Experts of a small language model.
Size: width 768, vocabulary 8192, 204M parameters.
Experts: 8 experts in each of 10 layers, 944 SwiGLU neurons an expert, 2 picks a token.
Training: a variant of SOAP for the experts, 11295 steps.
Below are experts of layer 4 (counted from 0) of a mixture-of-experts language model. Rows are named router (the router's row for the expert), gate (a neuron's input weights, with its number), up (a neuron's input weights, with its number) and show model dimensions 512-639. Each number is 128 + 24 x the weight over its row's rms, rounded and kept within 0 to 255.
Before each expert's rows: "comes after" lists some tokens at least twice as common just before its tokens as in all text. This comes from a sample of Wikipedia text that the model never trained on. Tokens count by the router's weight.

# expert 5
comes after: "\n", ".", " A", " S", " B", " W"
router [114 135 147 147 144 136  39 110 151 131 190 124 119 125 109 164 108  92 148 132 108  78 157  86 131 155 140 114 112 137 147 145  86  99  82 120  91 156 144 187 146  99 126  95 167 127 152 135 143 134 139 110  85 129  97 132  89 105 106 105  97 131 111 150 134 154 109 117 147 123 106 139 127 105 110 123 164 146 112 141 104 119 158 149 133 143 121 150 136 165 104 118  98 135 137 102  72 153 131 131 122 124  74 109 150 138  65 117 119 143  98  91 135  80 117  88 123 129 154  79 130  91 118 160 131 100 111 100]
gate0 [166  93  94 131 114 163 130 111 102 135 114 134 124 104 144 154 138 116 108 128 136  93 150 142 153  95 136  97 120  95 118 131 145 120 121 102  94 125  86 142 161 139 197 136 129 144 123 133 138 147  98 139 120  68 132 142 101  94 116 132 133 131 179 135 165 141 125  93  77 144 154 144 133 164 118 111 190 104 139 117  99  86 146 154 141 160 118 114 103 110 130 133  94  94 120 134 129 147 113 179 148  71 121 130 138 128 123 126  95 118  89 172 150 138 134 129 113 121 121 150 166 102 153 114 153 140  82  99]
up0 [ 97 100 158 138 138 143 137 113 118 141 121 147 136 136 155 118 166 135 131 153 122 123 154  95  96 132 126 156 125 141 188 140 116 172 124 150 167 116  77  94 149  87 127 108 120 189 121 129 134 152 110  83 112 152 155 124 122 142 174 134 111 154 140 106 134 111 142 126 157 142 116 121 158 148 130 148 133 167 114 132 122 169 110 105 113 146 128  84 141 108 145 167 143 137 159 119 156 132 115 125 140 149 106 156 128 120 149 131  90 107 136 113 169  96 137 118 161 115 126 141 118 168  83 111 130 126 142 123]
gate1 [107 127  72  94 143 107 108 132 147 140 110  94 129 143 141 131 104 137 146 149 131 128 116 121 171 125 163 153  97 117 153  66  82 130 134 171 118 201 137 158 141 156 167 127 147  88 116 123  99 136 153 109 125 140  84 130 105 124 121 136 163 108  62 109 145 127 153 124 128 118 133 136 123 117 162 160 105 119 121 135 130 129 166 148 129 142  78 111 118 146 158 126 125  95 135 108 125 131 106 168 134 126 153 149  83 139  97 137 119 151 130 148 147 157 103 174 138 112 142 154 124 134 117 114 141 164 121 165]
up1 [ 54 133  87  99 124  90 152 121 149 130  94 151 108 117  98 146 135 102  76 103 169 147 141 124 145 141 152 113  90 132 156  92  93 170  88 142 156 152 126 105 126 179 142 128 141 150 125 127 151 146 154 134 133 114  87 135 120 113 155 129 112  87 116 148 140 105 110 128 108 139 127 186 129 127 120 144  73 106 101 154 137 114 160 109 132 158 122 152  61 167 134 148 130 153  95 150 131  88 119 138 150 168  84  83 108 140  96 119 142 116 136 102 149 125 103 117 140 137 141 148 112 135  97  68 173 127 137 142]
gate2 [143 142 153 112 103 126 108 134 122 114 125 124 150 103 148 124 104 153 140 146 186 165 156 119 142 110 132 162 111 100 130 162 111 136 156 120 165 149 155  94 169 142 140  80 138 138 160 170 151 102 128  95 124  93 124 138 135 131 144 123  96 149 142 160 147 150 162 118 132 101 139 103 100 124 166 150 127 126 102 134 156 163 117 141 155 144 140 120 126 127 117 110 138  99 107 139 109 129 126 134 138 136 117 130 167 130 148 125 118 147 147 113 109 116 153  98 124 165 135 121 163 151 118  87  92 102 126 173]
up2 [164 124 139 136 116 137 140 124 165 104 119 149 115 137 135 116 138 125 127 125 114 100 112 124 148 135  95 100 149 107  82 142  84 165 110 133 136 130 108 189 135 162 100 136  87 121 127 132 120 139 161 151  98 157 132 151 144 134 128 109 109 144 136 150 134 125 106  97 133 148 164 109 129 100 113  96 103 123 173 159 125 135 140 147 157  80  80  98 103 152 140 148 133 137 152 135  76 107 139 132 133 130 160 128  95  93 164 121 120 117 133 148 106 120 122 152 124 175 119 136 152 100 148  80 156 159  97 147]
gate3 [100 142 112 140 169 112 139 114 115 109 169 163 105 112 133 137 117 128 173 159 132 104 102 139 153 127 148 158 141  96 111 132 100 121 108 122 105 176 100 124 130 127 131 160 102 132 114 110 102 151 170 132  94 108 133  86 113 108 115 105 159 185 126 151  96 148 103 132 134  94 139 147 135 110 119 148 133 123 116 137 140 137 112 109 124 161  91 154 145 116  76  90 146 122 143 129 102 149 152 120 151 128  81 132 157 146 144 125 142 156 113 143 137 102 125 108 140 158 129 148  85  96 143 159 153  55 124 145]
up3 [149 137  74 148 128 143 138 136  52 111 146 143 156  86 120 123 108 159 149 179 146 115 159 159 100 130 140 145 132  95 144 105 109 145  96 138 109 162 193 124 102 146 102 185 121 153 104 105 104 186 114 120 153 132 124 116  96  81 121 106 152 175 114 124 105 127 127 125 151  91 106 149 134  95 119 127 149 111 122 137 126 158 119 153 136 149 146 167 118 167 118 113 125 149 162 142 114 112 151 127 113 136 134 111 170  79 117 125 121 146 143 101 141 115 120 130 162  88 125 121 100  91 129 123 132 136 183 138]
gate4 [112  81 103 195 138 138 168  97 116  89 146 138 138  95 107 142 143  93 183 132 100 113 106 124 112 161 132 117 125 145 149 141 147 161 113 118 118 107 131 128 116 152 104 139 135 123 121  82 122 150 161  90 141 150 130 109 145 149 179 141 117 159 129 162  73 147 135  99 134 122 136 105 148  97 121  85 132 100  92 134 136 135 208 124 166 115 154 141 116 155 112 120 133 147 156 134 117 117 122 122 134 135 125  97 117 148 141  96 159 151  97 104 145 138 113 138 141 145 155  85  85 139 140 111 110 131 115  97]
up4 [129 153 118 170 144 110 175 109 138 151 119 140 105 102 130 166 171 142 173 103 116 139  99  90 131 119 142 149 168  88 108 158  94 172 144  90 142 118 146  96 138 154 116 152  96 111 122  85 133 101 124 129 134 142 168 153 126 122 167 108 117 126 119  80  99 150 142 160 150 139 124 150 140 134 140  90 134  83  72 137 109 123 111 141 188 134 144 113  94 134 139 130 124 137 126  93 117 109 154 123 117 104 110 112 124 139 164 112 100  89  84 113 143 143 132 118 173 141 121 107 105 136 137  89 149 123 154 109]
gate5 [117 136 105 107 136  99 117 125 112 141 138 140 123  99 139 115 109 109 154 168 138  80 154 134 159 173 166 165 157 112 175 140 126 173 123 133 173 139 157 147 106 137 134 101 128 106 124 126 119 142 138 110 141 107 162 140 122 133 149 124 107 121 113 149 137 136 113 119 124 106 176 113 123 128 152  81 133 163 121 185  82 118 107  90 143 136 135 181 128 127 143 110 169 156 139 123 133 140 149 126 130 127 121 148 134 149 131 177 151  93 126 165 127 112 145 111 162 137 124 167 145 120 148 148 150 173 115 145]
up5 [140 109 124 163 138 130  84 121 153 112 110 117 125 103 141 110 158 169 119  97 141 112  91 143 108 107 141 109 159 150 107 157 141 130  87 155 141 138 130 143  95 102 157 152 139 143  93 115 163 127  97 124 101 130 158 111 125 116 126 159 131 157 159 128 117 113  98 112 119 127  83 126 154 131 122 173 126 150 126 101  98 124  87 180 135  97 161 111 127 140  89 119  98 110 131 184 120 139 127 138 136 103  92 124 124 119 138 143 137 125 107 108 116 102 129 122 126 106 141 136  93  98 138 130 131 117 130 137]
gate6 [ 89 123 107  86 130  89 110 121 133 113 142 122 125 137 127 151 157 125 126 172 116 133 142  99 121 145 134 175 171 116 114 176 152 142 108 106 132 119  80 153 112 116 140 129 140 148 119 119 115 120 148  98 157  99 103 140 125 136 146 100 131 130 161 146 173 121 125 147 130 177 130 129  94 130 126 139 136 195 168 128 144 120 148 164 112 149 141 171 107 145  92 164 120 135 169 152 101 133 139 154 143 141 102  91 141 175 109 145 119 151 140 138 117 152  83 134 137 149 109 160 123 105 107 125 114 117 133 111]
up6 [ 99 125 152 110 172 126 178 109 184  75 129 128 145 139 138  95 125 134 140  95 155 133 114 133 134 103 120  95 136 115 127 105 109 143 109 147 151 150 151 142 115 162  78 135 152 127 144 153 133 113 147 138 131 140 142 183 118 151  88 132 139 152 128 117 166 123 143 149 123  85 125 123 176 144 137  74 112  94 134  94 116  84 114 151 156 136 118 140 168  94 144 111 116 167  70 128 147 110 183  99 103  98 121 104 152 105 117 129 123 113 119 114 107 173 121  83 126 112  88 102 134 105 131 140 163 107 127 135]
gate7 [146 106 175 133  97 178 109 151 119 144 100 124 103 133 110 112 111 127 143 130 175 123 121 125 135 159 135 147 174 129 103 156 150  93 110 111 145 136 128 165  95 137 147 140 131 133  79 134 159 121  89 121 132 120 131 133 109 149 138 101 193 135 127 130 161 136  70 121  89 141 124 116 148 118 165  99 133 120 142 131 163 153 158 119 166 151 139 133 111 137 157 114  93  96 155 140 144 144 125 168 135 146 172 113 114 127  94 134 168 149 147 131 105 103 131  91 129 173 154  88 104 122 152 115 145 151  74 156]
up7 [ 79  98 172 140 139 137 132 144 139  98 135 109 135 133 147 139 138 122 106 129 128 133 127 130 106 120 128 148 104 136 136 135  93 106 124 126 103 156 136 150 140 168 160  97 104 148 100 126 126 105 136 125 155 124 115 181 149 138 132 107 184 112 130 109 111 107 115 147  87 131 136 126 139 162  88 127 102  91 145  94 154 139 167 119 128 108 151 119 111 154 117 127 112 145 120 183 153 113 116 157 168 134 110  64 128 130 157 109 120 143 133 134 119 152 111 117 132  78 187 106  87 116  72 105  86 139 158 146]

# expert 4
comes after: "-", " the", " |", " (", ":", "|"
router [ 97 100 110 153 161  71 120 119 144 134 101  96  96  88  94 177 151  85 130 147 152 129  84 123  80 114 159 109 132 155 121 121 163 162 149 105 145 119 143 147 167 136 168 106 132 107 169 154 136 117 119  82 154 167  97 101 141 165 106 135 139 113 113 105 148 134 107 130 127 173  89 100 134 133 128 171 126 160 110 100 137 130 150 129 124 172 142  90 146 129 125 108 139 121 107  83 134 129  96 119 121 109 110 108 150 136 118 127 136  95 140 131 146  97 116 134 123 105 129 113 115 158 137 141 104 133 135 121]
gate0 [123 144 127  89 149 116 108  92 132 137 110 118  90 179  81  84 125 176 158 191  91 116 150 145 149 139 130 121 164 145 162 121 127 167 132 104 104 113 128 140 186 112 116  83 137  85 108 122 145 103 100 158 154 158 120 177  82  93 136 138 119 148 116 142 110 185 171 108 138 150 105 145 110 139  99 101 154 128 110 133 138 114  92 123 112 113 143 170 132 106 121 131 127 115 150 130 158 140 131 140 135 154 102 110 126 108  93 131 108 100 131 122 150 138 139 157 117 126 124  94 162 118 112 126 137 162 136 155]
up0 [193 179 129 101 155 160 124  93 132 125 131 120 106 163 111  84 143 119 118 124 127  84 114 116 131 152  82  93 121 136 138 118 121 142 117  86 149  91 126 105 122 175 132  98 126 112  72 116 100 131 133 134 134 159 126 133 113 103 165 154 100  81 165 138 127 193 163 102 112 136 150 180 148 109 127 135 121 160 118  95 113 121 138 188 153 129 115 119  81 119  95 123 113 114 116 147 132  93 136 127 126 172 122 119 112 143  59 129 147 161 112 104 148 130 174 149 110 124 113  97  94 130 141  84 116 159  96 100]
gate1 [169 127 135 116 129 189 166 166 138 117  96 154 128  86 126 161 151 119 139 123 104 130  83 143 138 109 104 160 104  92 125 146 157 165 143 123 168 114  94 117 108  98 104 143 129 151  94 123 105 146 130 137 107 110 149 143 142 156 127 113 132 111  88  98 104 126  74 120  88 136 132 165 125 113  76 117 130 150 135 107 117 127 142 118 127 155 136 120 102 138 150 103 101 109  98 138 166 138  99 100 125 151  92 130 123 151 125 124  58 114 145 109 123 114 130 134 103 134 148 133 109 125 127  88 151 156 185 129]
up1 [116 132 113  84 102 115 117 113 129 160 137 138 118 120 124 135 131 136 120 128 116  87  85 165 151 107 125 126 147 135 185 150 112 155 124 161 124 114 159  97  90  79  75  97  88 118 121 154 134 150  96 114 138  97  98 137 151 138  95 143 114 120 132 105 138 104 139 136 123  91 156 134 118 126  81 128 128 153 165  92 115  89  89 148  91 101 148 137 120 135 117 145 115 114  85  97 127 136 139 116 110 172 152 116 103 148  83 108  90 103 145  78 147 117 138 163 111 119  83 132  98 145 131 124 145 116 175 121]
gate2 [156 118 175 108 164 145  61 104  84 112 148 151 152 133 145 116 115 110 137 128 109 121 144 134 117 137 155 116 145  87 115  96 164 138 192 164 120 123 158 123 163 129  97 118 168 127  83 142 130 152 106 109 105 131 130 100 133 134 107  94 122 176 125 101 131  95 146 102 102 162 117 148 152 114  74 111 150 169 136 117  98 134 130 157 142 129 143 132 150 138 100 133 155 104 172 121 143 166 106 136 121 115 105 148 110 125 109 117 134 122 134 124 173 153 200 143 148 157 148 122 117 107 120 152 115 128 134 124]
up2 [122 122 132 139 114 124 112 145 134 128 128  72  94 154 131 123 149 150 113 133 154 153  99 116 114 125 121 161  95 135 129 123 123 126 106  78 119 129  57 125 103 149 133 114  81 159 129 109 126 109 165 101 124 147 116 168 201 154 122 140 151 119 129  91 114 136  60 118 110 132 126 153 102 134 110 182  73 117 106 137 150  78 114 105 131 141 124 144 122 119 160  91 123 139 105 154 159 152 145 139 119 132 135 119 103 108 149 139 118 173 150 139 120 119  94 119 157 134 105  94  92 136 102 122 143 107 131 137]
gate3 [134 137 113 116 103 131 115 130 136 140 156 137 106  69 103 176  88 143 138 141 121 129 109 142 148  83 121 134 175 171 125 114 103 117 141 103 157  98 159 165 106 151 148 134  93  82 126 132 139 136 127 103 137 147 109 169 115  93 147  87 117 139 162 124  95  99  99 135 150 136 154  89 109  82 165 118 127 127 158 114 143 176 167 136 102 133 124  93 162 151 136 195 133 116 123 139  99 201 129 150 161  86 142 113 126  90  99 103 125 127 123 130 129 148 126 129  99 154 130 132 139 107 153 166 141 181 128 111]
up3 [116 163 113 144 122 129 169  80 121 116 116 149 123 115 115 102 135 143 127 123 132  88 142 162 133 125 100 143 145 120 127 126 147 117 126 153  99 125 170  89 148 111 123 118 117 182 154 112 149  73 122 133 118 124 179 129 132 141 150 122 103 127 115  92 136 120 190 117 101 118 166 138 120  93 103 147 130 185 116 134 112 129  78 113 130 139 127 116  95 142 166  97 147  84 144 153 141  59  86 143  89 127 139 120 103 155 116 127 141 141 117 142 130  84 138 172 166 114 178 156 128 127 147 130 129 137 145 102]
gate4 [119 126 129  77 134 117 119 140 144 171 128 120 124 101 120  81 108 111 151 176 111 112 123  84 135 139 139 118  85 151 112 118 145  85 121 112 133 158 102  99 126 130 102 119  78 142 128 151 106  75  95  94 128 137 130 125 147 113 116 137  96 120 149  85 132 155 137 122 159 116 149 163 119 125 124 133 187 131  76 136 149 106 136 116 117 116 141  92 142 171 145 139 144 101  76  83 149 101 145  94 118 112 120 133  92 170 127 113 158 153 159 175 112  99  80 138  70  75 107 132 124 138 124 130  73 129 108 117]
up4 [126 150  90 150 135 119  69 164  92 156  80 157 106 102 127 129 149 126  89 124 115 114  44 121 125 100  95 112  70 144 147 162 142 116 100 128 148 129 147  99 113 122 135 116 120 136 103 149  92 140 117 150 119 111 127 119  84 124 151 172 116 104 155 118 135 157 132 112 107 179 137 116 128 155 109 113 136 166 124 126 155 120 124 169 136 106 130 144 157 129 179 159 116 131  74 103 109 137 135 140 129  89 134 106 148 135 133 138 150 179 158 149 157 127 138 141 131  89 155 143 116 141 159 157 141 167 126 121]
gate5 [180 147 136 108  84 111 159 132 108  94 118 133 125 166 155 113 123 117 131 103 147  70 116 101 141 107 162 128 125  79 139 112 135 139 150 110 127 113  96 140 159 184  76 123 157 135 136 141 122 149  91 117 128 116 121 116 152 148 155 141 167 107 134 112 150 129 140 135  73 156 120 126 126 156  91  97 130 110 104 137 110 132 124 124 106 115 125 128 126 141 148 136 118 122 123 137 115 102 124  99  82 125 132 108 137 155 156  96  99  85 108 118 124 118 168 128  93 127 156 126 137 118 161 117 106 160 173 150]
up5 [120 179 184 130 169 142 115 151 153 137 157  92 142 137 134 114 144 142 125 152 125  92 161 116 135 112 151 132 167 140 110 143 131 121  64 139 129 119 203 125 102 117 142 127 111 132 149 183 104 131 139 132 117 120 136 134  94  41 134 117  93 145 131 137 102 139 116  98 125 126 123 121 133  99 140  89 150 165 176 108 167 132 149 122  91 150 117 124 148 144 116 121 107 103 123 137 118 110 137 137 129 147 137 160 148 105 133 170 143 107 166 101 144 156 147 113 116 134 119 167 107 115 113 155 116 119 123 122]
gate6 [193 119 135 149 115 135 111 152 111 134 167 145 108 133 110 137 104 124 139  88 113 101 155 150 193 182 118 162 116 105 172 124 130 109 151 153 106 132 153 122 120 131 125 120  95 136 100 127 140 156 102 154 119  70 125 128 167 120 156 159 149  85 130 100 114 111  98 138 123 149 150 137 138  91 157 118 167 119 169  86 140  97 147 169  96  99 104 144 118 139  89 142  88 160 143 144  88 123 153 103 156 143 109 180 155  97 144 114  76 126 141 131 101 141 131 101 181 141 128 143 164 124 164 106 126  89 124 112]
up6 [ 86  88 127 117 112 135 121 143 149 169 118 169 107 181 184 100 120 145 145 102 106 123 134 135 106  92 120 132 148 194 123  85 112 122 151 140 100 148 128 178 133 121 159  82 130  74 137 142 126 144 105 158 145 118 130 154 114 112  92 102  95 141 175 156 170 129  91 187 136 166 109 131  94 145 118  86 136 117 106 127 102 151 149  96 179 174 187 156 159 147 138 132 124 126  96 139 133 154 117 136  73 112 116 149  87 110 121 127 177 119 107 150 136 126 152 143 128 145 142 100 107 126  80 142  92 159 163 154]
gate7 [ 85 124 141 158 143  95 139  94 136 179 105 123 125 148  82 124 158 109 120 104 108 138 111 116 121 111 111 129 161 137 135 135 121  85 131 160 155 130 137 108 144 172 161 153 129 151 141 101 113  95 146 116  99 128 117 113 119 132 124 106 160 140 155 119 113 117 159 172 142  83 121 145 116 172 108 143 154  91 173 115 135 142 138  99  98 131  86 130 157 130 124  73 146 125 105 101 150 141 108  84  95 125 115 123 105 130 178 102 136 118 150 127 133 180 149 151 146 128 145 132 114 122 138 159 144 125 140 135]
up7 [138 151  80 137 156 117  97  55 132  80 134 112 151  86  99  82 102 136 121 123 103 117 130 127 145 145 182 157  97 151 161 102 149 118  75 127 135 114 158 126 180  89 137 119 126 108 129 127 164 177 132  85  97 123 131 153 131 124 114 144  88 169 134  88 155 145 137 133 126  93 144  76 153 121 125 141  77 135 110 112 153  97 144 121 142  94 131 115 119 125 131 117 120 145 136 168 138 109 112 170 132 107 158 120 139  91  94 132 113 135 100 115 131 113 103  96 148 145 106 140 113  96 135 149 134 113 131 148]

# expert 6
comes after: " in", " of", " the", " to", " In", " de"
router [112  61 116 148 117 117 106 190 144 130 118 125 125 201 131 145 146  89 161 147 154 109  86  83 131 118 123 122 160 133 144 143 167 110 152 125 145 117 121 129 128 155 137 105 143 120 104 135 166 149 115 108 138 131  91 117 175 105 106 160 100 102 119 150  63 151 124 126 126 119 132 113 104 100 135 169 107 178 116 163 147 120 163 106 120 148 104  93  69 135 162  90 112 152 144 172 108 119 135 131 106 120 104 127 149  95  95 104 153 111 162 154 127 126 132 114 109  98 162  94  78 180 127 152 183 101 145 152]
gate0 [161 128  96 136 129 102 126  98 130  86 162 141 159 155 124  81 121 130 169 127 133 115 121 160 136 110 157 117 184 128 104 102 148 107 135 123 146 133 142 146 113 121 114 110 114 119 154  96 140 151 122 144 151 141 147 166 118 117 157 120  97 180 113 135 100 133 139 121  86 141 137  80 110 125 156 121 111  93 128 163  86  76 171 122 121 113  99 100 139 157  77 117 100 143 126 112 109 160 162  94 149  97 117 175 119 158  84 120 144  95 154 139 129 158 168 103  95 145 149 139 147 106  94 158 155 132 137 138]
up0 [174 104 118 151 102 161 152 127 157 141 100 173 140 116 115 133 142 129 109  88  91 107 131  92 142 164 131 114 131 141 142 148 145 203 148  90 164 127 127 149  82  88 145 181 135 145 125 145 120 104 152 143 113 121 132 150 171  77 105 146 115 125 140 123 120 139  86 155 141 100 121 171 116  95 107 117  97 132 124 117 168  85  92 172 144 117  71 153 129 108 152 160 144  96 117 133 174 114 120 153 106 181 119 125 148 114 108 149 125 171 125 139 109 157 113 119 132 120 128 104 123 141  83 105 122 173  92 156]
gate1 [110  89 142 118 147 137 118 123 132 125 141 113 123 149 126 140 142 117 126 135 114 130  97 140 141 107 124 140 137 136 133 111 157 131 122 157 115 129  94 153 149 148 155 157  90 130 119 133 107 132 187 140 122 135 119 146 107 164 157 149 140 129  82 148 140  77 148 155 147 105 147  87 157 130 111  97 145 126 134  96 140 152 146 124 127 116 101 160 104  66  88 129 107 110 113 123 137 151 113 186  83 115 168 110 134 135 115  89 126 167 118 160  99 119 107 106 154 150 138 141 121 118 112 156 130 113 183 118]
up1 [149 136 137 141 120 127 153 119 100 152 131 141 138 102  79 124  84 125 148 109 166 151 106 108  97 150  95 134 118 111 110  81  96 157  98 105 157 134 148 104  88  98  91 141 136 106 105 116 155 161 153 127 132 142 109  87 134 119 101 100 131 102 110 134  86 173  85 118 123 157 144 170 107 121 131 141 126 135 136 125 135 126 109 146  99  99 115 115 112 146 121 128 130 150  93  98 121 155 147  97 161 128  82 101 108 121 163 139 170  86 150  95 131 106 123 133  89 126 110 121 125 148 153 116 107 110  98 146]
gate2 [103 134 145 148 144 143 161 147 132 129 142 131 145 152 147 123 156 115 113 118 117 112  73 130 117 106 135 119 119  66 106 111  71 143 168 117 117 118 139 128 116 130 139 123 141 121 115 130 171  88 149 143 145 110 110 130 108 116 147 109 110 154 129 116 134 105 115 140  97  98  89  98 149 129 141 121 169 123 111 164 143 118 146 108 127 125 109 163 121  88 103 108 107 120 176 152 140 112  37  97 126 120  89 111 159 128 137 106 125 112 144  89 106 141  70 133  79 119  97 103 114 137 130 102 150 144 151 130]
up2 [150 144 113 129 135 118 112 152  98 111 172 121  85 111 110 118  94 131 130 107 118 101 165 143  89 128 129 116 145 104 155 123 177 101 105 121 122 170 155 126 111 119 135 130 134 138 103 167 121 140 151  88 133 144 124 132 130 131 137 135 109 115 160  81 112 141 121  87 148  90 113 151 123 167 155 140 163 154 160  87 106 141 122 118 132 138 122  88 149 126 137 115 153 132 109  56 130 119 133 118 101 114 158 155 126  99 157 102 137 169 109 147 147 103 104 120 149 146  95 147 143 140 131 128 126 118 126 117]
gate3 [ 95 130 171 138 115 142 132 156 134  68 147 135 137 107 146 107 103  81 151 167 147 104 155 158 125 133 137 126 158 109 118 117 136  96 145 133 134 128 123  97 111 124 104 155 130 149 116  88 141 119 162 108 128 133 156 132 133 140  99 151  90 171 146 153 137 129 123 141 126 166 135 114 105 104 139 100 144 149 145 150 134 120 159  91 179 165 149 136 150 120  70  77 109 154 176 112 150  96 126 149 103 161 131 106 123 126 144  91 156 137 121 114 150  91 135 124 133  93 134 114 131 142  83 177 107 161 153 158]
up3 [154 121 139 134 128 190 176 162 108 120  94 146  87 156 136 150 121 141  93 142 156 105 150 150 125 112  82 133 144 148  98 161 131  56 140 107 111 142 120 130 115 144 133 136 138 135 134 122 119 130 105 149 142 122 114 137 154  99 116 150 109 155 159 151  82 147 122 135 139 146 107 127 141 143 149 100 138 119 142 132 124 104 100 146 162 142 140  94 140 170 104 134 131  81 109 104 168  93 121 133 150 140 125 129 133 148 116 105 121 149 112 107  82  96 183 134 121 103 119 145 141 127 127 146 142 157 121 103]
gate4 [109 124 156 150 142 121  98 157 120 127 118  87 113 139  70 105  83  75  81 127 151 123 121  93 132 113 111 115 129 144 176 110 151 128 139 115  80  84 125 138 133 128 150 135 161 116 128 111 117 163 193  83 164 136 140 123 191  79 126 156 133  93  92  99 135 154 116 135 136 114 140 113 136  95  74 128 148 144 173 114 152 154 120  82 165 145 160 164 163 105 166 129 145 135 109 118 138 119 118  87 136 128 148 141 103 135 158 114 144 137 103 151 119 128 110 163 155 148 166 105  99 146 141  96 163 139  85 153]
up4 [135 161  80 156 114 104 150 119 130 161  69 141 136 141  89 137 143  96  92 134 182 100  95 141 128 143 141 149 126 134 108  65 125 199 105 126 123 121 129 110 114 152 110 160 169 105 165 123 106 143 110 114 127 125  84 137 165 107 143 148 152 110 104 103 128 146 121 117  90  97 145 156 153 131 101 130 142 109 108 169 171 130 128 150 172  82 116 100 123 112 135 117 131 154 123 122  87 138 172 117 113 134 150 114 124 115 151 108 113 126 125 150 112 110  91 156 138 146 143 202 126 177 156  69 174 162 134 137]
gate5 [155 132 132 125 146 120 141 127 164 122 145 118 102 163 134 130 143 153 134 165 124 118 159  93 150 143  93 136 125 150  98 118 145 110 109 100 119 111 120 113 146 143 111 111 121 127 111  86 166  68 148 114 131 103 147 153 128 106 141 149 116 120 130 168 150 111 136 129 130 122 149 112  91 115 169 166 150 146 156 154 128 114 181 147 119 117 174 115  92 111 141 119 132 122 141 166  97 125 138 131 123 116 152 150 137 143 163 113 165  60 146 124 101 128 115 136 122 140  97 138 112 142  91 127 136 105 134 152]
up5 [138 147 135 186 149 137 125 100 115 127  82 123 145 100  99 119 142 182 114 154 161 133 108 128 118 117 138 150  95 106 180 110 148 117 131 134  97 136 107 150  82 139 134 156 135 127 126 136 130 129 149 175 131 149 105 111 120 123 130 111 111 130 114  93 158 115 129 116 108 142 108 122 144 173 117 129 146 111 152 101 123 135  94 100 168 122  69 131 114 116  92 127 131 154 104 106 118 139 100 159 147 159 111 111  77 137 115 107  74 148 123 110 137 133 114 147 120 126 128 125 165  97 142 142 140 187 114 132]
gate6 [116 115 149 122 131 154 142 140 126 139 111 142  98  87 138 126 129 118  95 144 156 134 137 115 184 156  97 103 117 158 153 152 127 169 148 141 123 119 108 118 155 141 119 123 154 153  93 103 152 146  96  97 132 114 122 143 162 149 162 155 155  81 129 150  86 102 150 148 173  83 122 146 161  94 162 145 124 123  58 141  81 109 133 113 100  86 107 111  85 134 145 134 132 120 146 168 119 143 136 153 131 126 147  90 124 147 158 118 181 120 144 118 150 133  97 108 143 118 134 157 141 164  80 129 130 131  87 110]
up6 [142 107 124 125 144 112 127 130 128 151 123 148 109 125 104 128 144 121 103 191 151 160 151 107 128 162 131 100 109 169 162 126 122 122 106 132 160 150 141 159 155 127 138 136 135 125 119 110 159 147 118  93 154 124 158 152 141 123 135 116 157 125 152 134  68 147 146 134 157  76 128 150 174 136 138 173 102  98  84 125 146 166 138  93 121 136 150  95 128 137 147 148 138  92 145 107 130 169 163 143 121 113 148 123 131 151  98 150 128 147 161 126 157 116  72 125 138 149  92 167 129 142 112 130 131 139 117 136]
gate7 [ 90 147  95 125 113 172 150 111 127 127 163 118 174 143 115 164  99 142 103 134  96 149 129 117 128 146 137 108 116 145 137 150  93  89 118 102  80 143 119 146 121 119 126 154 135 140 109 123 133 150 117  82 166 121 140 142 133 119  95 163 151 122  90 157  92 148  96 132 122 160 137 112 113 138 129 160 135 126 127 141  80  95  93 133 149 149 125 139 128 151 136 105 139 145 151 143 111 188 143 134 111 152 165 104 131 127 147 154 143 132 136 129 122 129 109 117 118 123 118 129 143 131 140 119 112 129  94 131]
up7 [ 64 154 153 168 103 131 112 120 133 162 159 111 119 145 127 142 161 108 113 154 118 151 164 122  92 133 124 158 144  99 107 122 128 163 138 124  90 110 118 129 125 159 132 114 157 104 130 121 135 132 126  60 138 118 100 139 146 131  89 150  95 145 172 147 143 176 117  80 148 128 113 105 153 106 131 119 109 127 184 164 188 130 170 120 131 192 129 145 178  89 144 124 131 140 141 149 146 164 136 118  93 138 135 126 115  96 153 164 114 142 152 110 130 149  88 107 108  93 105 162 142 130 127 136 139 144 130 102]